From a checkpoint of a small mixture-of-experts model trained on Wikipedia.
Experts: 64 experts in each of 11 layers, 64 ReLU neurons an expert, 4 picks a token, a softmax router, a shared expert of 384 neurons.
Below are experts of layer 5 (counted from 0) of a mixture-of-experts language model. Rows are named up (a neuron's input weights, with its number) and show model dimensions 0-191. Each number is 128 + 32 x the weight over its row's rms, rounded and kept within 0 to 255. Numbers have three digits each.
Before each expert's rows: a language model's description of what the expert responds to. This comes from a sample of Wikipedia text that the model never trained on.

# expert 34
Description: First digit of years, dates, scores and minute marks, as in 1 of 1926, 31 in 31', 6 in 6th.
up0:095097122120109097102119164122137114201092100184160097175153113163152091131068108121083129105109116118137143138142109159167081153069174071161159185124144124082147135122129092213131118194123106112124132110055086155109142105168105131129125079132166162211110153094113185145116110093160134103146104115141062159141129074144147135105155151156152114171129120147110131128084121154082121167128122160141124136151118147115156082210138071173071161165124153096132095132153142113093112115126127161099148152156128133157032146167153115123096149070112097183143130123106179109126106130149144107
up1:111138169120149097124127120111155146149113096127080141123146173122093121123160153108098139188091060132177131122114160115110119108151125183103123100100155112115067121160120144138117127091102179114078118168158096140165151089068087123181058134137109131159142127107187099120118153146098198159197120156118090102101227127201174172136155132092065108137103157130162114092167122181085102173146141136051109108152124163153105111190082129129123133139134149143146128106247112135106135207143102154159133107111118080140156130155137131105135134119132128128108151133162116133180117140181143102
up2:177112120123157171080100157122170177099143127054150109123167134094170117097095157142081153128142071138125123171082115140127108170118167129170170064153065109081124147161177154110117123093134129122158140170158134113129115190173149162152083094137091129145108129130173208113162154104120124094138130087114114093103116148173143097112157101175161113164137095076098155142125074088197140141143106161091112147101140138180152208111132092168101103128123174097168153135115145109067149140088156112136146140101190135123128180140073126107077161132177127125135109136104161117145142127104127111
up3:084156127159123129080168122118094096092142096141112131089155129086098116141131164147178101124096133134106114119157119112153120161144133133146183106136162133100169129145155161063108046148130132133101135091130132167145076188145184114136154112070154129102133219112158193054117101105139166212177180113128164117124128125117139196147102166097189143173093112102106165232094148126062120139143109119135094151098127107131150127161142064093138083120109116098121089130075119149060185102135122139134172066083127084155066092053149147090125095211115088110130134095172114164134123132107116135

# expert 55
Description: Official titles and common male first names in biographies, such as General, President, Secretary, John, Edward, and rank pieces like Archde-acon.
up0:153168107210102187127179140137137067144102106126117139113197184201117209045108133105072108111101172110092161065153118153111117125154111170107102149114154170067142159089120106110155130104071164125100192132119140103132106165105120153157180077093084175085159112104142191135119165104131103069138076138087137121169155053073124100150097070120111138131119170148118145136096158121131121125073141120170165107142129088123152141136102143173162127144151118149122165180119161100199122095140107173158136156109156133157090136106119115130091128045140175134127104123113123253147160139105180135
up1:152138113186145084174166162156090154150125108134102090147162141171141124158127100079079143167137092141073118182161135136109107139104128183197157062099149159133197101057175146134100136123165161128097175134106180109128108112084117135183143093139128132106151127136176147112145115111128135094110164067074138067105171109105141112109137102147124155094160133109122136123167139122138137122162187124151141126117107160099141131097165105089109124166086021110107091136128146105164133147099099136089112138120147108127152150133084173154170110097085152110103124121132150152096119065127130153
up2:099142084086119095108164085159170111041111154117133156074157127191129198165101171140060124119189071132120127171058197112149098124071133140127110135158152121139149152138119135138091148199092140159130118132122123129098158170102168178121131143137139117165125124080084108087144143165136135135162094176093093134117127075148149140131119143139104148150166203143128118116156092120140132126131126131100098136132157155102136131130122138194120144116068148120127126136137185158146168120047101151174113114131171133050086157101153129089121122151128176184149124141149121125137123113151103111
up3:095124117073137148128179150107112092135087114138112144114109177129143092153105034053147119167143134110149163121097140120141126133119168079153130170140195141154090179077081124112149072127123154112181150143149174131103073152170181144185126099166113144117142131065134117109083157165093130120136082180102100119114140074162086104102060179190121157118073150150103147153103073149170096125149133146122115044155197131177106167157147105187105139108131050183092126095124117150126151105067110161101149150131136135150090100153104114156083152142130119126109120134123163137167158165125177116

# expert 10
Description: Punctuation, digits and separators in bibliographies, ISBNs and succession tables, such as hyphens inside ISBN 978-2-213, commas after author surnames, table pipes.
up0:081189142141124128078067164125111122139098140129149119134102128102122105147129139185134120125136126111152203124155128166113093131121136042078126074134176126186085149158079103138157067133103086126162155182082094099062176117091080108069088152131243157082146174154178067158146149078134134142122157163039143119081131115131150156072169166162147097171136078149141149125165121151128146153112142094134151172080162077083125115167128107170069106154105151123173128144150151153176155123129152143122115164165102131094132110199149071100062135148159117132094136147109147179161178104148123079
up1:135066128090154161138163174079078126115069122109123109156101091128103095150081146218053072110154050130143061118111149155146155132111109105111163105141109094095107139192114162143153107152107087162139112150080131172122113157142151176141122142139154155178149166126099166122095072156074100151149145177131094106160096123143116120137114122115181176080108162099109080131145150118118152153136146178138150115112071163091158185124116148175162143118133103088233172177148088127111118151140136055143102098091149116102078136149085119153171103134122103152076154210119106132088126225154148175
up2:134096080117141130117125106100133100115154176108160152168171113110154137193152075119132116105082115123117194146105135088155122204086140118110146199118181147130106163159126098080096098162098175176088149126118131080119120131154106155165153139123137143146099122061152163114176094121054167107149107151119088089067134160114205122123085121106130144163118088081120098124124124158172107132140085189109134089119099087151177149118188143100125173132142133120103133124158139132109118117126108160169139124115172102066040136156130087165096118121162116075135092173174188153075050172090125166
up3:139163117121164128186157136156116126119131150117164166129130181110141172136090121147059080127087148148152158123124111162121072145140083107123139165146157148131106166089145139105151159091199162106144168128123129119181164161103163100117154140148124086140146185165183115134127074155185071085160167144132137096130155133125148115042086188124147034143084162138118207152117180146107114120112091130151150115155116153094144109101117115074148249176151089143048166122108143128085113122101070157078095120200132116178153171164141125178111158137119155156133116155142112183080124131097107030

# expert 25
Description: Thousands commas, decimal points and colons inside numbers in tables and infoboxes, e.g. 9,352 votes, 1,855.3 ft, 11:34 times.
up0:106118156122142176056127133187122119094121125157101200160139100145138194094138167091124159087096118149128141144186157155103157109070156147093095128111154175157097100084125106111138148128078177131117112113099117139166125109255146164145197082109100107110091085109118135128079080141104115107162120148086149087082127179088086111143152129162129107093154147143115198160122137122117105137128228116101208169117124151138129210212128139065110138116158152122126112121154114137146160160142104157097155095132101131133119133124127159138132136058152142061123086180157132146077051116115087189
up1:182137095151104071154141169128108065117144145112179124169156194133098139143183163153155094127143087162124123178102156117169141087149139109108118103137138134122128155160176154147158111157125099162116152145126117169156124140166110138113135043148106154164121195069134118119080109118169129106128088114101138097149146048141094116175101078147166140100113121122100107178189117163149148126106162158193186135155079142147158103093146114124138121079140162130134142114161092112138138148202166154116126109169141067118142144132118186069103155148150130152169107075129235082139126138173091084
up2:111149095076157150151182121125138139092161172124166116139146113054076138086150057162142087111141120109129114088161172118137102090160106085146133083074088177130097164110091131085142118135124054139117111069166099086115164149111100106091103123160129128153156135108059137117145104125097104101087085109130132147131134110149131101112185144115113105093121105103159132080140147136140103128177155125130179090153175134124131246150150125154064143202162132149176108115113146163133095158175101102135145107158097109166149133101199095083135141130156123168096164140100141111156141078195088095
up3:105135147164071183125120187123146046204080077132130152147201124109114128083061086118112086173133146117087146131161166156109168117136119153153125125169125112118223139136133161139098142166134141114120104087105087097100088169179164122130162144154148152148127107126129145163100138145108102103145108107094130116099095159131172117122145127136141132101108091087117143183113175139109130111107146083154153096187110127117165087188165105167109145142157124133118156134103169096161082096088116123068200172109076189110058130118142144193124166177111097174134067165157171119101144145105163167

# expert 62
Description: Final pieces of people's surnames in lists and tables, such as son, enko, ović, ini, ski, and Jr.
up0:086139060090135115159127147110136177131106190208066108098126141143141176134142115127158080104094131162111144090127080134156047137148113054116172140065105098141098110132105079091150142155057168098057143139135178122105145100138118131143149134163153155130071125164075177127109061185106141129120123089124127175141107103127160163164062152150122100182126155153103149130124075164137072141160113153156124141170100159117150156168165088152192179108127213104141151074113087144093151089095173143173159121093110153091101077079131117128117127102081156179049175160058122126145142142073108092
up1:154119121133138106124128141111058146164203120076144090147132079115050103111120159145093160150148128104163169154081141135205070157108142154120158104137155109092091097147145136127177137078142198190177162134121050151125143124148139147129082095182039094124139078107141082127138133101083129141138151153132115204107135150122117113128203127093179164110199152117131149171105153159119113147135154203100154119109087112128115084175083083092087118146113131146104172131154107135150120118138109137141088104146165082153117121153141153078163131133172075165145116105114124185086109138122109120
up2:121169137090162111107184161203117131117110104133116170150168147113073128142153108088103142150083142108135112132143179124114159090165125170142150073116163108132131118137131141104120148135166068129105115097158085174141034131145181193108171135137131114184076189096127101149177144077122104116180125141127106117169134165063128108132127163066169081119144133134199102108134114190160102175163186094125135146124145132137095147140132156175114165137155082178081148129169101204091083152048150133150169139182127049103157133136155092028129082126127090112116143176114170115151150185170174075
up3:081133137110114144155100148084081130114165113133162099107108048104109205123118158145117133132192084130156084155116176132119188125113084168175109140091105149113149101122157119135115142169134098120131096078222103145158129120073088167135197178182162137055128183067158157125124155127117153102145133097132127151114130129070096068130081138123136098130100125140111112145152117147082202147080145117125153151125109174182164158074105131134090114089130123123072098074147098101055137128108103132130167138102096138098134114108149173117139143164086125080118136116107134151182077150149158102

# expert 11
Description: Verb starts and short words after was/were, such as repl, opt, fl, rel, plus month names and spaces before dates, numbers, table cells.
up0:133109136188162155115108165117090144130136180161100096088137156156080127166119118108121150139084118085109150204137125127144088146105208086172113146108152167161097178147130129111105144091114140166146116111184177139178162156144077115061104152144138095125132156146081114125122109069098094162129143122096154154116120100162173159106108118096121043149127155141126126117205158137134175122172112159107159125068173089171169126133156146099095181103123134194114034113211045101161088142147128065189098098128131160166164132112078180067095142153182155130091137086147140085094128118142137129
up1:142125061107183176174160158129136148098166131107115117146066114154124090114128099121079071137097126118145163114150134156076147059104136116117058108070135152108103094142159124090126118131129148099141093071115121120104142090148113127202159100139118094127158118164130153129159107096098144109138118131166167122140107098116151049119200120120121099133134101124179155167114127097217126119160195166163076091130113161122126108181134102112117184163111062131190085098174108091077116094122125071112197129130113146080139161119136107121149094158132189106162091185157081150124168128137125177
up2:135144149125114185136157141103099118064129109215155126131164084144110080136177177087157110049059171177114095063121137135173118140091102111154114154167119090109116139188204078106108153121136198105112121146112098155139117161123135125123112077136102099140136211179088175096113064126102059166116144111076120147108106054114132084131143139139159080131093125136183138144205158147147096146121155147161140136143126149172196108123118141185085064089087126167108111167132096170142146080091117166086083133128153169112137132116158116135132125129131164113147138135081118176168117102112140142
up3:113104134103111144154154140169088126092122074135093138134108154155131127184154171140126132111140103153147167133171174118162130114132131094154166104077104129190213097168149117058105169103134130149085116122141147064145091092051106131158126100125131069160136116109132143187166114166120120101146155113211098120199064145143115134121130103155126108118068096152143183070103130140102146098112145131215180088144148134125152201136082117091076116169121111083092079096165146092196138081072161093142081118113119103072158088086127062122135114209073101158163109145170156096118110123104105163

# expert 2
Description: Single letters and short pieces inside non-English names and words, often Slavic or Nordic, such as Vojvodina's v, Seljuks' j, Smøla's ø.
up0:135073138195103121127124108197065171126098122126141127142146200147126139102140086116024140076135107122172116097099125163132107133094135195140145177065187065132111142156165147150097171167129105213155150169103126105139135162072155094086095184124185149087170156141166116144131112145108133114129120114134134084059083145086152169113061142125094097161110173157139131170077166103111119071120118127140109071151184124134149151117133178161128141144115087143170176097181131134104159132126139167097158110134208140141185129117095117134117154190081136129159104121119123113116113152204119075
up1:141162108136111105161160179079097146152153096115159128137178062053112137148107123112110138183086147146154211134127159120142102152139123116142136072109095121137119165150113128142126050175119152092164151113201132109127118069073099144129162103096127149140059113149113145151157193125099169048136094099139147182128121150121080172104134111094141124095104095150148122102170098124117169129137174175123121124106159093138092154159115083115169184127143143117118145167178132146135117160110111108169121045143155122127175114115163146105077106148108075105151113157141172161099114157116115180
up2:107149052153100102088128126148197073132129143145165058093089122169151067157089162144148132122117152079097099134114168115073150133090098113167146129151093103025190226088133123101117126135169105142140097177108138081111181111103101140183132080124087081180121131064143056104111070132113093114098160176100159070088121079102143141148135146178108114058088081188102129084138152082141178161127102136136170202076131126117085101096146107106089162183143125114163143142073145099150128107155072113118169142119169179144084111164088113156134144105139126164108145161186105168129111166107165111
up3:149099159101079166148135129081114140153151121188137150148081131137174169164121142192195084126115150127178174126125153082159099132174159089084170172200152139166106116137147117162140128152101096122113116156084151154105100131097140153078169176093086148146095147081129164108118084127140116162170200129073187139159144127117124142134203122145157146186119067129117121167132153160158189166143100141129128102110134095125142115106128116146108176092165156045158131092124078194129093157130167121144099128134155132162074089119070166082137130135155126152112110146102126150087118087109219140

# expert 45
Description: Prepositions and articles, often merged with the next noun's first piece, like in an, the c, of a, in scientific prose.
up5:148134087129133091100165137163096179089117175146148050157082141045113092107108129179195137147160179137170096129133165139144157140123111147115124144171173165086116169113164170143139151087095176105077209193164209139149117156128125111062059132129149125134112151162074141162179103129097155134141140119189123104095146078117070127174147154097180123123143142185116036096103137099147163142135080189131112100080074132142143130087112143119131073123124079124102116072129142160056130153144092140165094125085083059225134079102101171043151125159190114143092159109124081129148091157157128113
up6:095179129148120152096104166128139139120123173156131122140092101192133095208077195040109178148137125152154149162131133138160168134108099160129139117103099109098118086108054112140153144138152139097149156069131081141106076127109111125154140147084155129162169102159097163159118161137081110076125120141149143190128090066120085079137114195153103105125182116137121141151186093098082208157118093169059115087147189183101125098118150166107129113131124142172147119211123068108128169086166123136151113152098134149154084160134101145187112139088132115096122105163084153158148073093128154118
up7:132132139144127095161133066092119068137055106153109094113169106123139086153057125150055136153066084132171136104110101174117157054109116109176092161130135129157173158192152104066122077102179145115137156129112112123101099139134134132134055094128163089167128102149130135175095200083137130082133102141082163126078100109117094121114124137113155176172130131157147134141143139135134147080170127096115151092129090137143113148130168193178153087130097089092142129095220075110088136148140185033144117091217172194117055064086118102135108107116113105080143161129106092148146116054136117198
up8:113145084124138154098153122138023166165144191111098155120159200087147123083170090161156151155069050193104160138098159143109107134118085065126175096145153138157054135131134112136102170100074105200141122140102083152157122133096073100072101132142070130126122151167164135116173168099129112112128163163078059129122123135098126150110133106109145151130052178151151102165123110130078098106083103131117126151125162106146119140116170047125143149119124093106107115142132118163159074087179132124151155168105189187115184093109172119136105178090100102153164163141128188106127107161147074110

# expert 33
Description: Capitalized first pieces of film, song and book titles or given names, like Amistad, I Am, Of Mice, Legolas.
up0:143096131115101137189125135066167137148108128147150150106154080099190117098083173155140099121150093155127133139131138125157195168210123186135146142172135087146139171132120220107168096154115139141100096169118116161126183140136105125156084131107110114142133118122080128123113098189113109125136151107141112141138101170117053154138203118106108157146117076156154099166114107151157126152136136158108149120100094178068166097149135136116135105118108124116134113120088140122174151107120123132164060180125153184157100162137111139141072115189132094098101133116135063123137089241032113163
up1:094164164146151112110128146101164108132104176081150137113121096094110122126130114124098125140094102172142126139138103175101117171071135092148087143070143092127123133099099130097147111107079065102127127092133176081112140181141110172110138128195168118129132107118134076106125154159180167098136107145160119184147139138119154163072147135134077137093205100039143113148071168130106157128191178107116177130120139173124093134121114077059137146102105157175124135107180121158124147128204176115149116081126103145091132208101122130126090083134094117180078075080126170137185083090189142163
up2:085112100073123162120134108137062163093133130191115160102123151175081099079135147119164082067177117103127106176110169159138136108117112170117120187073164139185145124108164182094169147132126144134088111140145126192165119095160132153165145051142181085064115138157099150150128145124132120196130112122116139153158122139115153116165157140067138174119118164097133125071176125095092162131144110146105157116150085124083112150122109142160154108177041154139097086159149107123124160064110131092149171103060105143060116107101199137160132154143085131116150133131213095146056091105133123147
up3:130106129138079095167111105089152100083133141146163171143118157119083177158176138145120114121110077106156132070091125174125145091137055163168138161090195110073148074145126153091143109150033144124118198115101115090111090115180142130127156144178155155120107075130067165130139148143101069105131102132146105182115153142161150076051113134152143149127166138160131150091155145096086141167137125111133086107146156110131166114153142097138101175168111092073134113110155159135138202141094086112132108034112175099049083141110202094082116195175142198127084170118099136106139151167059116075

# expert 31
Description: Pipe characters and line breaks that open or close wiki table rows, especially chart certification tables, e.g. "| Norway", "| Poland".
up0:144131125140124147121116101071108122106096181137094153103157139124109086170146101136128105063133127144126169142167141193148133163165169141166165171096148145164163126130120139083097099109134058130116177053121094147143119103159115166141114092086110181117108131134165176098082142128088094097134135119167127116133087212093178111135104145153102133128099154093122137132154088100044071113111087192126178162139138097115074121063150128160135128144149155101126160114154125097138143112098161151150143171130169134061061112110152155107176060156110120085140168079065137119114096150125086149
up1:193168107150076087113048143109105142090150146080166166036200140125105096153188152108059135075143072138104143127160070187121105166156128134142126145182151110086140160138140191167174129099155156148117157089151117143123128113117120119102103140132137173207122175127161107090155162103149145161109081096078143185119118169138080128199109108148155136123198093129111106192201088135117099154078106128171179074119157154078131107078147132120145146152182181183135065127147085138168104123193190079133131128116085090105161155087102125152124125159139148134118102097102110182138119100102103123
up2:101150139053151129130075169164180156101102083174132117118148112146120177124089195143108159105164146088160140125120156083088026148118143082083056113172113118067184156179181129166124166086116136107103159123085128115089139129116144173107111116139098138126147171171159170155112171163140094043118142067101201142070126129140076142111089144073117173145161068152118171167090105126167123190101177104184164132154157097105194151217128146101165142126161159162126152180140163093082146104107089103153064147102106163114107081147116078123072116151149151136105136099122125130096151125103182125
up3:133180210122127174140088154162103118167114095166190095156118132142160139176115095153160142146120117107103050073180143080062097116068104161110129174112138140153138120119140147169080104134157154113145122186081145094109119120087141148064116118138121078096185153100107078069088130113131110161103178086096077125126132141126146071119144154118123185113124139163138137160124160056157162162112135114154113107060117088142139173118127086081153076103161113148098128108119110113140101109066174105112163166158081134192122139122151145133118132174141096151104140191149125115098153079167145176

# expert 54
Description: Capitalized name words and demonyms starting titles or names, often after The or of, such as American, Chicago, Hollywood, George.
up0:142167137148090168101162154071155172088079119151156083139024168150103108124141148117129074083132105134135134194104099179103096159139127106159128110120111143140121151131231106091148107112113170118144073103134130167114111126118183151132131143162151167147142165141131139117100128157100115147124101118127096112129125141142102142120103160162064143149096101154110105129158142062154147122124138164096106144198124137151161083132134118077085138166106123120117127094164156137138153127126151184120120081191072127060104127095081149227084081210177129110145087110182105120165083171146127184
up1:113101078133172123121193126108181165097132161169164140095142114182127154108174121171196163149172108152146116160081184162152144095144129174142140069125124115138178122128159140081148129130114100124112137129102076123155138105095146143126147085131179097100121117091124175143099100101066111139100101224124158093161103122102070068122169131102132122075138091163114139164126117097096152090177087160128096140057046117111106091172084130167179181130155089123105107136102146108118162097163131094136134152169131121146120171135160145172066126140148102094105112136141111146176082113111079165
up2:138161158150125181186097088140138108132138106078084073169147071127093089140054139114181121149153116131188191132100123137125158156115102140135077165129098158166135121180128143100073134077074140133150104138160099142131096100153120095111104133228128125204099157124148139103218161149112094129158123101066140077042157134141203152077069144128140120108104123161117171076116154167136138104069107108153123138131142069153117117124161084174125077081150150160135126124154050088119117186132100136145087186133188066168112106118100146099130163152190134144172137142125113163204134123152136158
up3:080130135111124132192126146082137144118189091116166098148156120087183146127105089101156157128140190063151099120154179148132106151181191141152140154156112121101127124166155101112091073148132086133121075101112139132142158126108153129135161094170172109165121170082052124120110141098124087068163179086168129150195161115206131190091117128102149182168145160109099143115155125134183076105150193123123113103096161135166066113148117113156097161117156152127104083162163094149114157135086134131106145098153121126125124137130114134121104114145088115098112128162126151059089142142158106115

# expert 59
Description: Sports result words and table headers: Championships, tournament, won the, at the, Event, Round of, weight classes.
up0:113189145069131141103111123120132133093129179121114123169183143133137178117099145069113164116140107149215148097168170098137105095084084154131172120128146144127109167152161081107137122137137095143123111118120161131111152165165149111177160091134088171165137126096057105115103185120141065138139113160129153087111148158079168130165137179112166113120097114146211145186132091124125145074133204097143125169151123128108123136088118121159093108115148129125095127133165132125069082168137128088062125173154151137107116161083112103132144104128128125157062125127109168146121148073157171150
up1:076126138085055127116028152155141133071080119060115155088159094161110125073096135123122160172092158169191077133096128119126120153155120108146154131090126112145127108087080098097142090156109113087112127092161132146168159053099174172129108119130089070118156146065173171138096156097155180105138167121105095130111136080149086100096123124166125158130123111152155121132115159131135172176039156149158209123115079142166123130141092107117110110126120161075108155118114122124126094134174109176097171113092138096127152120142218106087160202130116118116149124082128151096145114087091156107
up2:169040050135104137142154127119086129164144151166145158086163155170146157144118130116133143154083080181115126137102064114108100134171125153156128117170099062170131131113123134084134121130162092091053147139153105105142112096125140154158093066040095140163056106140136160149112063186160146086140092114182128160100078115139136172164122111069123137106042113100161125126172104118139168143146107150143117187177103096118110135100132064115143158069115114071124074110107137129110113114163067103117089102105107156159178177121094078171162124128125201084129114114136176147129143141120138145
up3:074089140107144126156147083061114103174131108131117112163099193113108134119136103102157105107130145088094092189175116169127155144062105133128092148142131096120137098085103134148121128092082145121199157150130124124170130053110096103137138133161159205171074180108165143141111160121173146109126176093167109169138144087109180127145148134080106126118157104155113172120128107178102153165136127140193104121122162054084059175139119131142105081152126132138106153157102121151129130087204095162120157113063144128107098156173102142160127166143111192152155182155084102212090125122139120081

# expert 19
Description: Counted nouns after numbers or quantifiers, such as years, weeks, months, decades, points, yards, often in sports and biography text.
up0:155172144131063182125104126194083126090134134089122126053178132170130075137096073164086120113121086119089115143144112144158152140125162204080089149141112099110202114115150132100153148146098115165111121107151127109124184138104134125118110125123172135110104125128113118104084048127127159189107134068180073109113138152167095137084134149130145164135099091144104138082136172126119113081116134143122150136139167158173142116115100150054136137156203190077162226088141126128102100071162121170137120164073103139135116127099140110108144097141138105144179124129125131129127082130150154114
up1:154068154134128096113133060116130119144087150106120102068132189114066130101072150128118141173111133089152133159122111182148140136101085177121161201134149158141118057145086061118102152102173162181120096211117108165111053083131102156132101137122126151127119129090130112162121119114085091111144116128101175131135199116149127106126130144146113141156150151158119182094204103135121089194172150074083095115087116073101131152155084110160073142112098148139134114146120051130129161115110119167131093132150191088221072099123091118156101150150211098078073126135146154105133108126084133177
up2:151159177171088163133152101162072079128035109154108165125172110131102097142133133142141160069144147075128122125162133155095186095139134097153141093153158121109120149168076170096117126148158136137118123075159132147158091050169172098150195129112113177071132161123122144129143123193086115106094106107142105043082102125137179152139135110138085076146124096110094203154088035137145041116110121095122166125140103105099136171160202081162150118103167145139111103128195208094175148148095163177099125126120140091132049195108191142161094150166180060108147095155115159093119140185142142107
up3:120123150182105118154139144076132127190164055073144124120103164100156101144141121151099191162193099130071113195179171155110091153091150123214118122147107114153119128146133160133174037176119163151166098127154119102107092166174137045123121147117132092137131140116101078111151139089077054144093143156046164158086090188132172137072138093134139140143133140135126155139157041153216130122174109164147110075100177066152145146115156134138134156077156131128167105077115131139103154163121067119059103133100105098131107103099135134150145118142141112100094083148171138122091115153138058192

# expert 52
Description: Colons, equals signs and first letters of values in infobox fields, such as Province: Balochistan, Suborder: Cyprinoidei, Native name:.
up0:122195185131123098121173152167109084127144167131131045084097144144175095131120107149110117166116132120181058087100230168141131143105156122106097131124152168147144111141127112091149122098144166145085114066120079150175081125108183119143120112164135121128178074164122106125137116161071155115117138126133118104180168109110167147120165131170170140185151155113116104178092076140115084124165118147096160115189140180115045107154204160112154082125090117143135142157137087193086116104125133203191127064101141065107086162162062150098104094133124114150131155145182146148155133123078138093
up1:153092116162125072168095104092165151141121165121135169124095147187171155138065112169078128057107066148078157142111102111108205122132150096211146167165121144130123139139108123125099131141147129151127138121105099131096167131116139182196112073134097134112100135058159160061079064092187075154101119112114146135115099080153123140181152108151149147124125109135178108117108158118169192116137157117107123109145183142124152135096105151114142147097127107119110127115156186158128084084137083066174205102115156195123065131120054154060077161134175177105115059144089108166133123093037121179
up2:087152199160064098052101105195100130180143227101172146153139093160160167098154136099159153174148124133136121166151152162111102124100100130143136094129127122079109090111104116117108101145133155111143181082118117128096127141125102163118182110120139167100144141138090057114142070138153108160154128130145067097141134105096128162110175140175134167148135154123099115156171127165142192174171121143129171104133116120066133092100115055090123167171090075146200119166146097147101178165191105083151128165085149170109134186115140164083095134072137132160156078110112115144109121138145155142
up3:101141157145084139087194126152173156160156159076126131129070124119074149104093138139079079132066083070172151163090188190141117090131154169195127117162135126123206110157107108132116081148105108095183170145065190131196152097116118121065131164143056119116123121111142143104120124140118141130116139083158138107094150138125109150138093154173156098162149077157159128116097113109136065094113130163126157133144120119157139114108152124125130154110164096103098149109175142122112105107136118199107142131132143169085117123134135097147109096100088122109162098140128147202122111186146119109